{"experts_per_token": 2, "init_std_router": 0.0121, "rope_theta": 21400.0, "tie_word_embeddings": false, "init_std_up": 0.0318, "optimizer": "adamw"}
Below are experts of layer 7 (counted from 0) of a mixture-of-experts language model. Rows are named router (the router's row for the expert), down (a neuron's output weights, with its number) and show model dimensions 256-383. Each number is 128 + 24 x the weight over its row's rms, rounded and kept within 0 to 255. Numbers have three digits each.
After each expert's rows: a language model's description of what the expert responds to. This comes from a sample of Wikipedia text that the model never trained on.

# expert 3
router:126130109150136131096143164111069111136153140115083140142172140144146168117141143102132105165170153160076135131157107141111127118168116081110142130106115118108144171158109134142106154126090163159154122153124126121128107121145134165114091185164168118129143124139091108097178116120094127150106118150194147187131125137106147112160110140121090077100156132105113085140121132089127111131094
down0:101101134147152124097156135155131138094094185142133134144101153153153155133139114072138135132165114107178118168141125136120155166138113081123139135118157189139161108113103123113100156134114137119114132135093127142093100135132122111133137136153129118135112188109113101128129104158163092161151113110119158145112126145105085154082064140087152150126147110143127112119107134130139149128167
down1:093128185116122107139138112109131095112145149101155089150121155124124143123125147139120177129129141127114098132136129093087181166131144154143132110127172071115105105122102153149117100112121126133149184075163111163093148112133156147137138144136155120112135127130152139109132125139151109080145155119116121135141153122119134103133121091132110131152126090138125139128135090131137140152126
down2:109130171111094149120123150108134084136081131134155130116134070132137139117130135114105150127131119127135096127138148130141121125111111133134178161110128137121153103145147157149132104117079162145163123135068165168127118143108097116166157126136134082161178132107118153099107124115182148092150158146111106103159134143162097123089116142120110109111107165129176134138125126116159132168122
down3:114159180105086144137100169137095132146158148132127105104121094176150170118169089103126161160160157133147179118115096105170159118110158153147160137122107107167140138114131113137136133120135144128116108131122117142132080124131097113127136172169134110122113138115117122126129113111089117204119133146129124122128135124150126138101160150129162170153101184131125134119102140138149117083115
down4:106141146166109125126175092113122114161110169140115158158173078123102100089133099131131142098142158104154090124114120174096145120121108065139150126115149155122154116146091164099143134156139128110126147120121122128118123113140121155112110184122110141147117126131097135153120139171138124104117092135109143135157064162112120114107161137114154104122120144143132084172136170107088170143126
down5:107114118141072128148136119106107122105110090134080137121116179115131123144152106122151086138179133138117121128156151169138156137103095113105097100153145151116133112093128110107161137125181155154136115141122064190132145131174140143087082151105133118151134144122119072099133111114127099132144134152130102098137125108124101144157136135102171114148144143118093117161102138130113151138088
down6:135154089127153085137109104064120164164106074171154110142129099153114092092093111132108114127129082135076123157103160138140126168110100125134106146156086148125116093140092129094164127138152142122144154130138141143129143142121180102121139166111096124138151142136133134131084170138153127116139145159146127155120096105118133137154117107116142128139130140103137182119185157155115133114127
down7:154127202129137148123111146122140127105098147125137130159142119121143102111131125164095119136121135075138107178152115136095130105121153147103116165144135129087195116090140135117137115106157131153103124099137151177112130099112114128095148127102137103121104134102148133151145109103130113130083095143150097160126074152106118109113096150138105200122164115129125150149127131135136097090150
down8:173086150209092089111130102151128165096130128133117154136143139145148073151117148144103121120114109146100125128115127121160119150164131083120103093101117130106137081139135145132109139115139119134112074125104136121107123136161146135090120123129117112090136146136132133094149128104150139138152173128128145128149113136139129118140119136173095136114102158138137148153100116137117110129155
down9:119150172142153111160132177163122151061144113109107161129142127091110115142117132087132149142136135145112099095147146140136075098158117108152144152151135146113148103177108098160149161119145159153128155152108107115154145135164139092126102125136131107108110150139125126130121145099157106134125095139140132140114095155141113123188113138135087130150080124127130098136163114129096140118088
down10:125171115152172094109094129158110147116128161123138144145125123138103127063105142151114144137101116100171154100122119142125151160102132132108149119128179135110160128100129160095108125138114119144146118126098144120130140119111099132143118150120117139087119113167125115148100094120159141126101187102112131213138144103166118094137103155125090095136141105134097140124128113116123122132136
down11:123162156137146131161125105102086135121118133130145102120110110104151119101137160122130150133159115161121142156178138065140152120136123138164133095126128101132137107096150137139145141142113112135177140084105116147153103125110117086139114109118177112109131105104159163117137151115137128138133147139132125126119123132133113146123108119166158156126145153124128107164126127134149103102143
What it handles: Content nouns and their final word pieces after the or of, such as University, development, government, Latin, -ation, -ones.

# expert 7
router:142127119116144101128121160114138104168144125140111114136155091120128144101103151132112131137157089112136177117181097116075130130144140119133155122100132144147149163166112137173109140146107138090142112123169139128129137103127135161147135182130146143110129159152163148120142097156107120173136128140171159199123146134121111099136076129135094110130142116127142118138104143125126123114119
down0:116154111143151140139106096103114105139132101124157115111125168157129098152114110109135092129099102138155134112130098112086113136149100151153140062114132161136154095172155138122101156107127129109073138134126142116149156125126137138129122167109144133121132135173106121087158144104125138149117098158137155159157100144159139150134120142128140137174078125107106106119117138125168142134120
down1:133156126143095113161094124146159086139115065108166121118123114179127168119120135077102116130142103121172132116064164130128144080160099118123166159137115105158130136089152134125106151144136121127134150144104159156112147105157147090095155129152116112143105122119135124113119117164103118147134144179133130143129109100115080097141105118107154149131082137185148093143135115129100172116151
down2:106165089140124128100104119131134174167139152075114133160164085172155135143078166156103157131096109131119148110132086140114116113116141135138152159136102145130150131134130116146176098127116134139130146145134107094114135129141151138145114149153120141118131115131131123126126161190112137097108144111128150125113140159181156149093170084127089147087111103110130118109120093107130135142131
down3:118135131134095128166133112112150109163136104131160140104126146167113117124132138141099134105104100128130186160133155087145087119144099148122070090117134151115131108087140149157104168143139142146173153149136107172117098110123097109131141117132130141149107155164147149168119101119114105151169124129137153104162111057124122125126145120114126129113134155069082130093093154167132143130125
down4:086154104104167143122098174134133121130118110130111108137146104137164110174133095170134134133096123092120111128160134111150128099120164098134119105128153162151176157185125119154151146142129115123105107102112107109145143091197126115140161097170120142128165141101137208117101119112127138152165115086120117087145129134133123143164134108116154115135090174106153117114143131102106166073122
down5:128113155123112149154153179112162148131123076137131099110149107128133153152116147122120122120140121095168132163146117199141145136120134197152103108091138144122146061132134119119132128102135122099101172156108150120128103109090140098133092115131107134122163143102106140153132115113187113179136132122081092098077137142173135126098166163156124158092116125124142081137156161122112126116140
down6:142114157193162126141072113113141120174105145123123129153121169147135125114151135130180115183141142108132157122164149110087132120110122157101128122124181152132162127107155141140125089146125108120133167118116131126139126113114128155125145161127135134148069107105105085100147103103138184104109161121166120152147134136138102159132106123117146103091163137115145091132144096112083139101157
down7:104196160135145119107120163135168189130139113132146155132118105134161117153128101125118157141116113183120135091120119136163148133122125130128129107113150153111161143130166100189110154142122130150138132132078126134134146142154112138133128112164122121140039086126164147112105159114132122134091137125103122172173159159111109163149140151128144093169131123101159178102101121124126125136112
down8:129136151134118109140118118125125106156106135086104083140164107082113144141123128143092136100097140141114141103110117131171123098125146119151101159088120134105167134181160138152119114171094111150138140078080147097128162144094115109129150141104132133135141093138117131097132146115163150125160140172123130111133117118150132126133142111158189111165132141142143155149123148129111129160114
down9:089122125098124143158155111142145077161134107129104156128145117125142178111187114112158102117166115113099184112142094129113114090116124129159117157126135130173098106155116156141159156115121119097141124109149150109166118115120174129156126191130128163123120150146136147119140081098146151168126134082097123129149111146140145104101069140090134087114097096124106112097144129096162148127137
down10:145160126114140107131112106149120110130136130121125150186137117150150181115144112138113144129143100158132148133171109094091162090131174150141131143126179134118111126121138163124079127133116123047163143098127118122123101104117162192167119117120112122129117114109140154136129127189131167116122125156104130161149144149146109136126162125134114069122096152089084139130106106159119112133164
down11:160051147130123117138114130122111074148101123148142127127105102146129101162124152175144143136126102096151090120128128115121141172141130109137134178068106120099161146134101161168114134117141096137110139106127124137106119155145176132122154102129115142174119139139151137118112143129136106139104085097114112131129133131103078115141145137102137095134092096163121127110120124124111151179148
What it handles: Digits inside numbers, dates and measurements, plus location words in route or geography descriptions, such as near, south, turns, km.

# expert 1
router:155153110115121123102104148127140124158127107101128142155149120096126123098092157175113155119114111127119118103199129136117117140122121100124144105099112134169089143142094068149140151196137115157094123133154125160139139110174134168133103176162089159123128124146105128137135107108115089123127085151134130183110101158115085103156135116131133099128164162115153116154148106088134114123067
down0:148115092141118129174107109104197150138099150098155122131143142142116151141118164129103151141120152118122134158119137112090125148112115088121093110118136143153134155117089108136127141115108129130144115119111160114081132105128190081129179069151127157098114119117119120104092095117158132150115105160097133136169101140137105102158107148134110088126151107135176116092098142144113152154115
down1:108110118171117104159091054107106087110145149129156125135128111142123088145174128133151120129110132166131116173094118096121139141103120129104125131116128146141120139115093147124145123084112114113126132130092116131093100094090164137131118168151175119158141132152156151194089070133095153109159126160154106123177120172176180110144123093150116117111122126126102128174153143137132128108157
down2:132122135114144124110116132132121154136137158107087175116135133112158129180138083096136093104124130113130185162119164124095142152133138109149134082101163110110183141136115141104114143152103127145123154124116141197114158106092141107126144073145153110153150124153131106157136112156139117132111083089171134095115141157146164105079124132093160139103113118138128089114135144135165171145158
down3:134138128138150104115110141173134121177101117123092139158201169174104103124136104092160145117137158146075129097138145130084129138130142068119139161172160110124154118112148119145124119125153164126153153094150180122115151120144134161100119166101103133102156103146105136163093116138080129110101081121096121126124116119151134127149095162127138101137143153147158153134101116089170129155147
down4:148129105147099118115085143164133121131123163132103123141113133141137118105123129162117119073143149099090145105171152115166127112116123144169151144111120125133106156142105144134143129143137113140147149109118084123188138126144146114139096146139101103091116102126141163140103140165120126090093115159147098168153163150140128096097156084136129186139153103123140062147135133130116136089137
down5:151133106157157141136119126112132090108144129183121069076125155178197106101149113112140154086146140134137126158112154133065073113121115148116090164134121134148078130106142123151109125106120124163133089097069096155124124115127151189153117181113124145125128143139132109126120124104150122082133149100140094119158135062158147159102160139083111111100133085145135119120126128135157143148166
down6:121120109121143150100119139091105089121120161114133094131121097151103124118101111117139182142141086137141117142153130092125140164122137092122137108149120124116112106109110118163129135108091122128122098121123115151138132107123184167157148220112183136095163151142133110144124137103152110127159128105158139175123122115135128149109133087111131115138111128124126139123126128106115117157109
down7:165129146124131150152116127131162126159104092069167169111164094104114114116095151140125117137160117148131107107140158151126106132158118103156127128116096121147111094108133107131108106169134137122134137128100147073129136118101153168100140137112112115141121122120168170080127076161184161123152131057110117147126141126115146082113126120132162137103141136147130133105137101129136137183181
down8:138126119149154085082153133140094137110124142126142104100158135133145149105102164164138139137141119165178117154168151105134171164135159143117167100123128141171110103119097109100108123141152114123117135142111130136130128113153172130094129149077138095128107129111121182122146123124154096121129045158125132091128100111153114139146172136120132110126130127139115143142104104098134117126146
down9:082118089108103169155118115117117156102147180154132087172149115111123106139128090120143126078143156128119138169158150154154101084137117117139182123144086130136130164171148147107153183130103151094163183113151140126146113115127132130137100137159136121135150097142140099089132107162160083158129124157128111160118164135119153121121128117101140104130119157107129168087096138146131106126095
down10:129100151107132130153099177092122121093115122157145122120144161163155146132092114137140133139123181180043097137097108115130107129152128140101110102147125136083115104166137146103145098105148113179116099096118101132135090122112164133155135078124140109133068162116180115098114140129104122137136100128154115133130156116120161144129150114119105155134139166109131140133172102108100124131074
down11:124103094115089104129137105126161147150150142106107130151122106145146148128147134137123149129144121109114163101163126125134119118112163158149154145115145132115150150101130143138109084142156096124120091140135133124135112134136169093115105107090122102141105109138150117144163093100129136150118182118135150089152148137155162099126144164120114106097138107148150130086181111155146153135135
What it handles: Line breaks, headings, table pipes and field labels in infoboxes, lists and taxonomy entries, such as Released, Genus, ==.

# expert 2
router:119154105150122137131166159120113103113117142136127113138159122155130137107111134111103141148116127149116167158171107139105111109116098081069143118102110120150142135149142137109116109164139123076148108169141154156153135127149118126138102149149155126127145128151114122112139098114115092130133091168143159181155143094135160127124133136143079118125159105085116108141135155091124120118130
down0:124109136135142139106110110154118103142108121143115106119139103131125139134134134136125141189133114133114135165130141138136163118145087120150110141104136117130112136198158157146116102159151105152130141071079072134141136092173157169098138132134144123123154149115119071134139136141151131118142108095139111090149085155153103112095115129123140086104123105152121161166146106161143152085145
down1:184108092138178155141134088156066151143126161146111091155139119081129109094174121121130144103151149103111122145096142107149157147124128125064136088164127109130102135092141132160160119187092058115176151121120097104140188114121117117175128181167114110123160100142112115130121111140167117137141171136119136131135103124100126119096149161167100115130108099115158131086163131117142165149156
down2:151145065143114106124153124129106156129102131128122141162121155123126160118129137100168088090120149119134132140112079103109153095124082110123128157161110146129156098141117123119143090140154122159147145116140135101152109120129150135155116102124096133131128142152120101157121132136113148138127143173147136146094179149130098158105174142110163108127124086133078139103110185150176133106134
down3:154120102170107161079153148125124149115107115128152149139102161116131152168137167087111107164146093153157169135117092152135135117128100139132123137109123122082119089145126129130119126103120128117121103157113161147131121111115144131140100124160129124109123145108163110146135169120075102144171125143135103130091108115130130151137114139123118151072155126170142098117165145110052077146157
down4:113148119120155129154121117137089128125131115156145148098114127140134179131138129154159128091148143149153096102156184140129116115140145136139105116159086095127164124123140097136155176133149124121132124168129134124145134112117122146112123145131156092134070112102116125148136125095144157168104108144135114155111140110119147117148123144145119167129072177061160099142132141126132126093129
down5:104151166117110126131115163092141136149138142122151117161142111139117152190164135127132107104119164075129148076167096113117148153156148148097154144092126139123126149151151157147094111109116148110153101148125142120141121089083112137149155154149136150122149119123147130135180148133142104156114115127116133138146112153140135110200130139119111122142131158112118106119105126118078118129111
down6:102084143135133138136089149141104137124118100116137129110149106131095120121142109151182130153123097109121122151130102132137148153073105140125123124135170140100103131122119127145110149127116137158137126109143154118131115110139151147107124132150112173148140108124108114123182126155107125121111177130160129113120113163119092094093111147134132113131106097115157120098125103138119091119148
down7:117125129125124158145173137135126114131116140103097158127136105152124167161087113159134108080126150118160147092089118133142092104081162145137162102156138094119181138158073103157125116128106110142121160126168143135107172125120102097152130140137174104122100122096127133157096142108086140088110136108152152130091101039129154098101162122145131110138138154124171144170128127086091142086107
down8:120099127109141160138107118149126137111140138142117118133137150132099170173081111131127135147105123199141090111084121143131154129168121131082140182093122095126077124158126135140118166158136135138126133134146166168126158131159083170158145046155127116084109137112130091137157115143124161101113078152113132126133090149132182189143126135082113131109150109130111121143095137162174112117148
down9:157090141155133131151132104100060120118131104142115126139136089112125118111117113096110159155163158110150165107142129117168153137154134140129123139124128069149096132140146058155148149132134151140157137110156137140140119146118144141076089109111153126175109157108129120161107106144097142170103165095142132159133109170158117104156062121155116132195148106142156120116099127095155152152126
down10:146152139099152092131122146119117119142135115122147120092124148118154137146150134111142143135164157076114117089143144115112096102136127127129138141159128124142113173140126134146131106098134117153134088092166153098142134105101107108101144124148157114114124151121127146141101107098107129114117154112131132139131175107128150146106113107117110119117162107128121118127132126114143123125161
down11:177145144132113093068137114108156114160154135141116085134124101128099136175149126147145156115158142097106121096134134138092151140175126086100115098090126126138121158142115139118149109119120110122126115112095145107116134132103160138094126105088114117135149100130133149118128181128122138111117099100094143098163077162083142137142126165162120140159112154153156153164130111080121136115113
What it handles: Commas, dashes, conjunctions and final year digits that join clauses or ranges, such as but, when, however, 1967–75.

# expert 6
router:144156119128133138081106112128077101112123122122137130159166103108136113132128131100126123104140132112148135144176131145132130153119121127140110133117122117140106160117099149185107137131121162157078129131131085140132120131141115139105109211139156106126118101172131113114166112108110104149110090140152145136113099134105075101180126071152108081106124112083134118135138133099159120165125
down0:106159171145105129106172107098153156113114129140165098154124148116130121109141090151110119111126146099139157142127088166137099128128159143150081133099104133107144116100145180115113120116135132123114102109116134143138129147112128177086163109139120145135112117159144100088145112155097055182140174101099163140150097099095123104117129119097166162174109142148100179121139151139095114125150
down1:134094120095133145158129161142134119128120105113133119116111107093158120140113129087152139101118113129119133070160170104111128142114125167116155083127113126148156127134103123148106159159118109075124095107142169127142125119138138127133133121139079168108160057115097157173109112081142151084121150134127157131151124106100127122168130180144099145086068092112168123144169126158102158154137
down2:172124128169157111169116125115142163146135151143179102183114112149125123087116147141122136127134133125157095119160113102145135111109127093127123151112100144137119134149115160109128148147159166125149160149149147108108119114148092107126136129141153098147099103133125142114147113130070133098118149129105134163131131139127145132126129108133100134108133151105117150169121158075124121135166
down3:129122153154088170143120180117094132120138100152169151151206139183155145093083087171130167118109099110135143126107115093063125097123122098104157133128097096123113115112103132150113120096109148152098142109091128118149147147121147135137126094111139117134122109147086155151112144118135114179156124117152113117132124133126140135100123142099088098126106120126164167127107129117129116160132
down4:104128147087145086144117131097124111159143131132071162149116122164099132099111075097151152112149160162129157091112164114136118130118169132144138141157089111126154100105131096126118111134141118115147140137173158077119122168120125115155126119150158119072113124128149146113126144124096121119170114163147140131158126149162134158130114097111127131129097093127154138098136158156143129128142
down5:126115127090112132134113146127120091113158138134105153077123138144102118110090156162156169122142135097102110102132129141146139140128147105123101143119133170130148163114115125079128114115134075143104115094145143126108157090124145127161065152120112150139150147113158139150144148092160134123126188132137135151132133166136137119117138140108156119149136101115088144159142098099163120123136
down6:128107128131115185132112109105100123107111124120159147102137127124116102157129150136138100080140124110111111175128071155150126106157086117121113124119134106086128092112125130149136106131112094149135118179108139126138091129155125157082133081159155166133096200141115158097126130126137160148142140104148132114083169133116130117104110139093136136122110106161118125115129098135114084073087
down7:104107135121133130117085101094120119102133128114147083088078147077150153084167152121121135127133150091146127140078154087142174116131154151094093097056134104120167149142120110109111124148066176133079098111114096102174107138146113134127139104088150119123092112161115086089162146112152153132110168149117157126172137150140113130129159141147136145105141154116117121128140094122090158122147
down8:189132143123101085128139170158127160118141108120136128151095150126131150136113148121143142122080124182083109163118140181118132159168104148147109086137134135106116099104122124150161104098111094139131160146112114150153094141112120102102144150097112113101139137105102145147129147135081093138129192111129121123130155138118140126108172134115099128184100149158106140143086146143118148108138
down9:151129157191097152043149118137116132124116103110110173124164159124150137154124143162139119135100130129145126148119106081123119151138156123066158103171086117167127129110131112121132117109148127117113119116133120116096104132107149118119159116124141136143179143103142146119131116139115141132142117094119088114141136120114143144141199165114100124165131138134100101136132075117113156128120
down10:121150119116128158144155150138120124081177098129122137129143100126165098098116114135142094116139120117112099130126106094131117137100145109150107096137134112088141126144120147116123121161134118120110148121125130115141136123144138147170094142088129156131106164122171130106103118135125108119118086094133140145130144104111130163146131130146184086104113146103113153090137134144105145145079
down11:134154123141122131111121133110167214127094127141113129113123101128154206161096136093109148135171150183080163146094135107160098104123123124093084140120116156127126123160115130119133135094152112163122164147172154101182133145137120101093156138131158095144172107131095103128133131110148134110133159129148122144123139130149162073157130151104167115102131113130077093123114127184114103148141
What it handles: Capital initials and inner pieces of personal and place names, often foreign, such as Fre in Freud, Oosterhuis, Mahamadou.

# expert 5
router:135166114159132112138163125150123099086112135135101131139158113094144166126135142067108107129156105133121134198171107118111131134129140114119145134096147132130161156100127119156137095104118141133159106154186144179105134126111172122127124139138145137127090128157156121123154162108105113176137095152143158146100158149114110162110124100114133129144118127104155093136129136110096123107111
down0:096133133121113113106142125119147144111103147130155109138154152133090155146136125136100093108107134069151161126140142147116107080150158129123139146154147118124103144130093152127155129137134143132134155136104107166111127139128128092193113144133150101093105143143139125148118123153132143145124131128161161154125125143119135094075151140158148195134114141105113119128092152144103109113157
down1:125117119091089122126141158149152145153118144117154149124142149163138088134157069137175117150134210144138128091116158154184126114124112155081157133113160109141095145155150139119133103120139143159173147127127119123135129106170136151104092109144125086133178123127124098126089113105101145134116164131126150102124136133128125141135113152128121158096146126165095131116155093133160100120153
down2:100158088106108123086116125130139167117122120121128090146123154146132141138124134142133145126106135124130110101158095157129130124122120144156128109111145089151091116118160104126159166143158109125126130127128138132113117136147125125149134136139187096089138140112132145127100181133086115130162145115188099121132101142103120140115140152112127113109126162152155108119128127146152190096138
down3:148135110130123086120155106164152136093163173148137122110128130139159104153139164166136092115121151147141112139114156126135151190152182100086126131151159100168116178104144127102076127107129111105112133119156102121128146124088113126091085132158095137097154112122127188131132116127157132106104134154131121106114151103121109101137079171112131097123132120182104157112123114130092109140153
down4:104153120179143104091092170164132099105151147110149104162149152113109154080086119138145141137134149156105131132128142118134141110129120121075113181103145146134092153122128114130133131132135166170148171129138165100134103121119113130150125154084100146172116111121124140103148198143113138152129090137160113152145116104149153127158110087103144071124112101140101124149132108131159121158105
down5:103134142159104150154135120135094168129112137164120121116130130143086122140150134158145106131121094101171156134136136120122119127126149115155113137138106132140118145143120096096133157125139126145149139140103106127106143152151146099138098114077101141124071161124139136148119092154142130134136174119115107131163126099106150139134173116114085111135144132128137171143119114140121133115118
down6:122127164093173133091124180098106113100088103125103117101096093106161087139135128139129112162159092114148183119149107158126091166115133127165175152115127160144159107135137120194107147164139137155121129111137131152122138143137110127099151111178154170121114118112133124160125133093129140101080130153132164117132155118126114093177086125129126135122155119098087116139122121132174155122100
down7:155127112116127169151177135113150120166156117137118139109124163122111157096157110161109146151111115140122132119122147133142138113119100118171134155136112129175169120117129128127082106123144109119126136185079114079149099130109096120155171124141149137149102174118115163119127127147129137118105091070115083131130142127154113111128165130102122141135079150121105122118139101125111131079113
down8:109141143121121122087110110154149145124136139119126168201106157125131141146152134117089131134149127091146113178121125108140131157119075156118167162107135141076116081117118168177154088155114104110134095141111125135115170149095138106142120120132126110122172169106149109102148147089080107112135106159114144114165097114164129136134158104151136102177111161084127109146120133124093111158147
down9:133138130161130133151156127073152126131116108097125161101134208146157128162088142144121110123158080110148110120117103108142139137151070146092121115127154149152124132130096100075142102140118088137088167134123136147171090132118148109118076133120102116093175116156106104094111134089136166097132133103111130147120171113138162136137150126140131158143114144136110142167175099151150129152153
down10:121132141134118202132120177111134145147140127118145121109149139170136146155091162138115124091159140132079113127146108120121117109110104114122148120141085146110127163137124090153147144143126131144113091132126174133186139115105105150107117129138121186153128121147130115115126124132144137168131133099126177102181138182140119148125145137143122188173111165098128126126110111143105171174134
down11:130136106148140140138140151135140110122155104118189158134087130133112156108143102127145131134113116113118100155092152136074110156136130137151086131110107101136138113157122107162100131119123144116102134143116179160139091132103146139131141131100128178095169125110168124162096102150116110123077121120133172184069163093171082113154084115107168128167109075122136146148137152121161096127101
What it handles: Spaces, digits, pipes and symbols in statistical tables and census prose, such as population counts, ISBN, °, −, and season statistics.

# expert 0
router:157160079103111121123142143132089115096141083182102118136170102107154130145138140090100134182139149132103141152131093153119106126097117097125112139121125104135096126153121121172104114130088161131146113152143157144144136146121166161118108173161158125134145102149144134077183123104077148138151112151151137134091144148139127122164107119127082061142126124093121102125107130123097125120105
down0:124168191110097139140101140122145112105135116100151109143106126168101107123130174116126145075097129127124109132133103085117120105157144083158153083088148136145108132122136128155128098122118119138147129184107162118189115098132099137153125180128090154158120128137114116128140150119160162111136089156124116127162191121146105145098171112114095105090085131142098170177124120131112142146143
down1:125171112177105145119137109113079125093134140140157145192133122132104136172136146113118160132103132111121133170094164096113142152114165153107108108110140118153120069153121087123131196120133116137152126144101092133145109137102170176146143138102142126147125139115131116132136110132067106125149109114160091112102116127084166153122101167122159127129107166136112108159124117109139123121162
down2:173137111167122115110143112138093130138096125106102171132167130109135124144075157118105147134156107140131143149128134117143136144140163144154162105139123161143165120159088080108162132153120104108113109147071145126136118079122078175090119106149139143093126138109129131142142097129101167129149115093150097126142103095127160118152132097119121123114173141123106109140131101104115126141112
down3:082105080149189140076120114144132140095123099119106119122098106125118102106162179108102123134157130117130116070098115106099140136109136081100131107141140138096127074142100133155145126195125161115127129109119110126092146107122131101119130143208141119132170121140125140131162156150134175121104135156095149101128131149165126123149137133122108101137109130127104128128104115099126098158149
down4:111114109105115149112162162161161103102163101088135099108139086115110110115148114133110141135150122101153169127121118127184107125122129104103145175106132120129146147110125113135144138116115118139132159132167075093136106140148135162146144092095084130104163140140143146135109132175095095101127117104125133142152150129071101152100108191132170123098144103141106182124125136122143124157126
down5:134133083147139133118064094075071184167166105128096132142118145136184149132107151149147155120143093125140101141125143152092141124106120126133144139108088088133089134095137131148132134130129128142145151107104120123129110080118134131148093137117129106169110139111146117116124159088094117152166149117115086100118122160161183151082118085126121148116126104145121107121145141130106126139130
down6:113112132150143149124137121125071100106128130131123137140109157103121159100143102112070114133123142093152156141118145150152120102150128094154142161094127158149074081133161113135121107100133162170126120079113119087103117167165119133132108142130181107118156068096117106106145097147126100134098155130125135113159100150136168121117097128143117124135116134116134094090102133133126139154105
down7:085164127121106163136141109118139144115170144126160115112083142089140126098146130163138125104157112155135130087190091094100119089128150123088142147115146118152099098149084143140109108146102118128129163132176155084106086158113130132096128124145121102184115137104158149110127160152115133126109148132142159115135144106093141140135127134173151180134154105131102141118129150089118110103124
down8:156117113139123064156087132117134137164149119129154139154147102110132130159074100136106108081086145112108107118132120156161147148159105117168126165117113142130122135055159086134110142121169117134098154124125113102132154142093106088085144110170100154106124136133150142154107144125091079150102100179079094106164148130149130124158143164129130124120102144136160121132125130111116102166159
down9:126091109123089147147159140147137131124123104113101109115142125119100132086105146149106124153167108128146087136144119121096108109144115115131141180135127111127117127159098138165154094123161151116079141166142089115111150105146112154139138116139170080094143137133124174163123109136152101121145155136170162106096133106165182132141166089142139131159118134125123124149124133165156097132145
down10:148091051117133138125092174172141118099159108127145172149101121151128106139129113115146139132121120137148162124118131127148098151092101170155120159151126119192138117135117140171133119118162151112165145128130159114118153163131146136099078169153138172147132079128125125120148155157110164106140104143141139149153090150131109124154121123115120136152167147090121100138118133143098127087088
down11:118160126126122126114111109135150148144150154154129058112125126134110129114124117140112120151128133104144087148121125132138138124111133159157117090097143098109110134133133136111140104138141159082132128148141148182135100096119118167067147120089132126128095106161111122132141128120119104129141096116134154128154167118139125165124126106138146149152112086129121122086098092129157158117080
What it handles: Past-tense verbs and event words in biographies and sports careers, such as announced, won, appointed, tore, released, plus dates.

# expert 4
router:159144103142164144119186112124147150141121129162166127157154144145114144124106151130094143128141139155153172131161128147098099114096154132105135097108145131128137161135116107112145147160121143129111131140153130113166138133127145101155123079134117114142119137172118109111157123092132123143134112147131145194134127138140161123126106136139100118122148162089121099136136137104118109135096
down0:085121128152118113157101131169100141132156155111101133198138128091140125139117129137129142141148123148111143128060121058112098095107102148148144128111102101105105133104118156142122150120097147152160136143145164130132081118135144121160118183101163152146122088116124142146135131145126103136127134155147138098110148142121134162141104119142153110117130121121119161132165154106122062130123
down1:167108098159146143117109096136134151128156076154162123107129125133147088145121128075122093125127145096151113142167109112147144130119122123138156173140160143135102151133102126127108148122116131157096096110105112124101116130156137130124120117151138141101116130121159134104139070170111119117120143109116085069171146159098135130111071097080174132152109128120107143150130142123143136130141
down2:114114129113152103073134101168160118117079089147145152134141127136107100106111135122127104153154152169146106108178090131121149139166091172132149137111151137184103123102092166094123104100106163167094123153131110088121105163083112135131100135129139108146055137116150128119116161117171113129125127108188084132143158104139111137146151125094145144133113136125142139124129131126142137122137
down3:091086104128160120113082171142171116161155128129110141154126092146123110149158151125127104123108146125115168111088121100120143117133104132162154159123120103090127109157155109106111129137139089118083132108132111131153192092119138110092129143124120174112126120167172178136082097165106122148099175135162121116123166159148164146134142126137094118151131131109170067094129126124133139115146
down4:135151159154116107130162113104105150121108134078136142077138135106119129133128135150130117148101108161107134140088135175143135152139122117177128098151112141175128140171148116134123137128155143134062127122111139177112120133107122092059140143164127151111089154102111110146168086122144118142100097147127137130144130127114084173123119115099114104164171110146099127166107097111150110144132
down5:088121144106152141081117108122120124142140153181142119102121144152116160094123129149122120065128105116145162087137166159097153104137119146147089136100110139137137158110110147115121158133093132140132113150154129174148146137106159160105126179147093158136146085156085153115151121086094178124125117142133127110138103160121134162097085092108124152109109152126125106133098143063130113112103
down6:152126127096125085168119133137144158154146158147121093123106120107129133127165108170163135106173144143133167176154129173137126116109131150134112141095149096111099104124142154113127106153095149140137123111129143134135114140137123113156111111136153153153128121088130155161139110094139160124163144117095073097174107146125169106124109114117137098173142138109148101177128116067149139111155
down7:142115116137100098119135085118083146100132075123121082118129141127134152122169123095126135132174112112114117139115127151123118153113140126119132145135109151130121131131084063149153139151111133157143146107147172123153122115134174139149135134171136114125206133110147151143166182140115170145120139128153134138111134132124167163173125122102174130123152137114137102120105098111096083136117
down8:147104089101149139154094143071054125103128113109104095157156106110189174105135101115116126125151106108131114124127086105155158120169072112121105114142102119120175117101137116168144143082155122087166147128109108135135156114150167127156098098135128157121116110120118145183108151127130114094117144132128091122134126104097135150118146131106102162153124139200151136111109145133141123151149
down9:120142084146139088107099148128149131147128124080115129118131128088125124147105118099123130130172114114131060131138117169149107178129145144151142091119102141167112141112094128168127081131095128147131142084128113126086167134089112127121123122154115120126123107136089151129119122144106137135153088083136062155099176108153065091121128138122113152159060120113162143140122127153112132147083
down10:108131099113100152125112151145186130161158141143138108114135155116102130106172098153143089106128128138146175128146120144113107117155082152141125141143097131094109107121175160089089129069089137144127167161106138129138124107122110095161125101150104133131143097116137120124143149068126146123118133124159120175174134172129152118127131146135122077133135142123096131127155120144108094122112
down11:114179091105111132120137140166092135144113142136102084145129141106144142146115100122139135171102117131113135095145158165109171105127151162132140145142117112149135095139105116080119100167140153187123159131150110130143156143152106158147108101109169166108147150162109140096118098101123124117151101127124112125122133130107157098132116150111136121123135137147146166125131145106100147083140
What it handles: Table pipes, sentence periods, closing brackets and list joiners in tables and enumerations, such as |, )., and, or, including.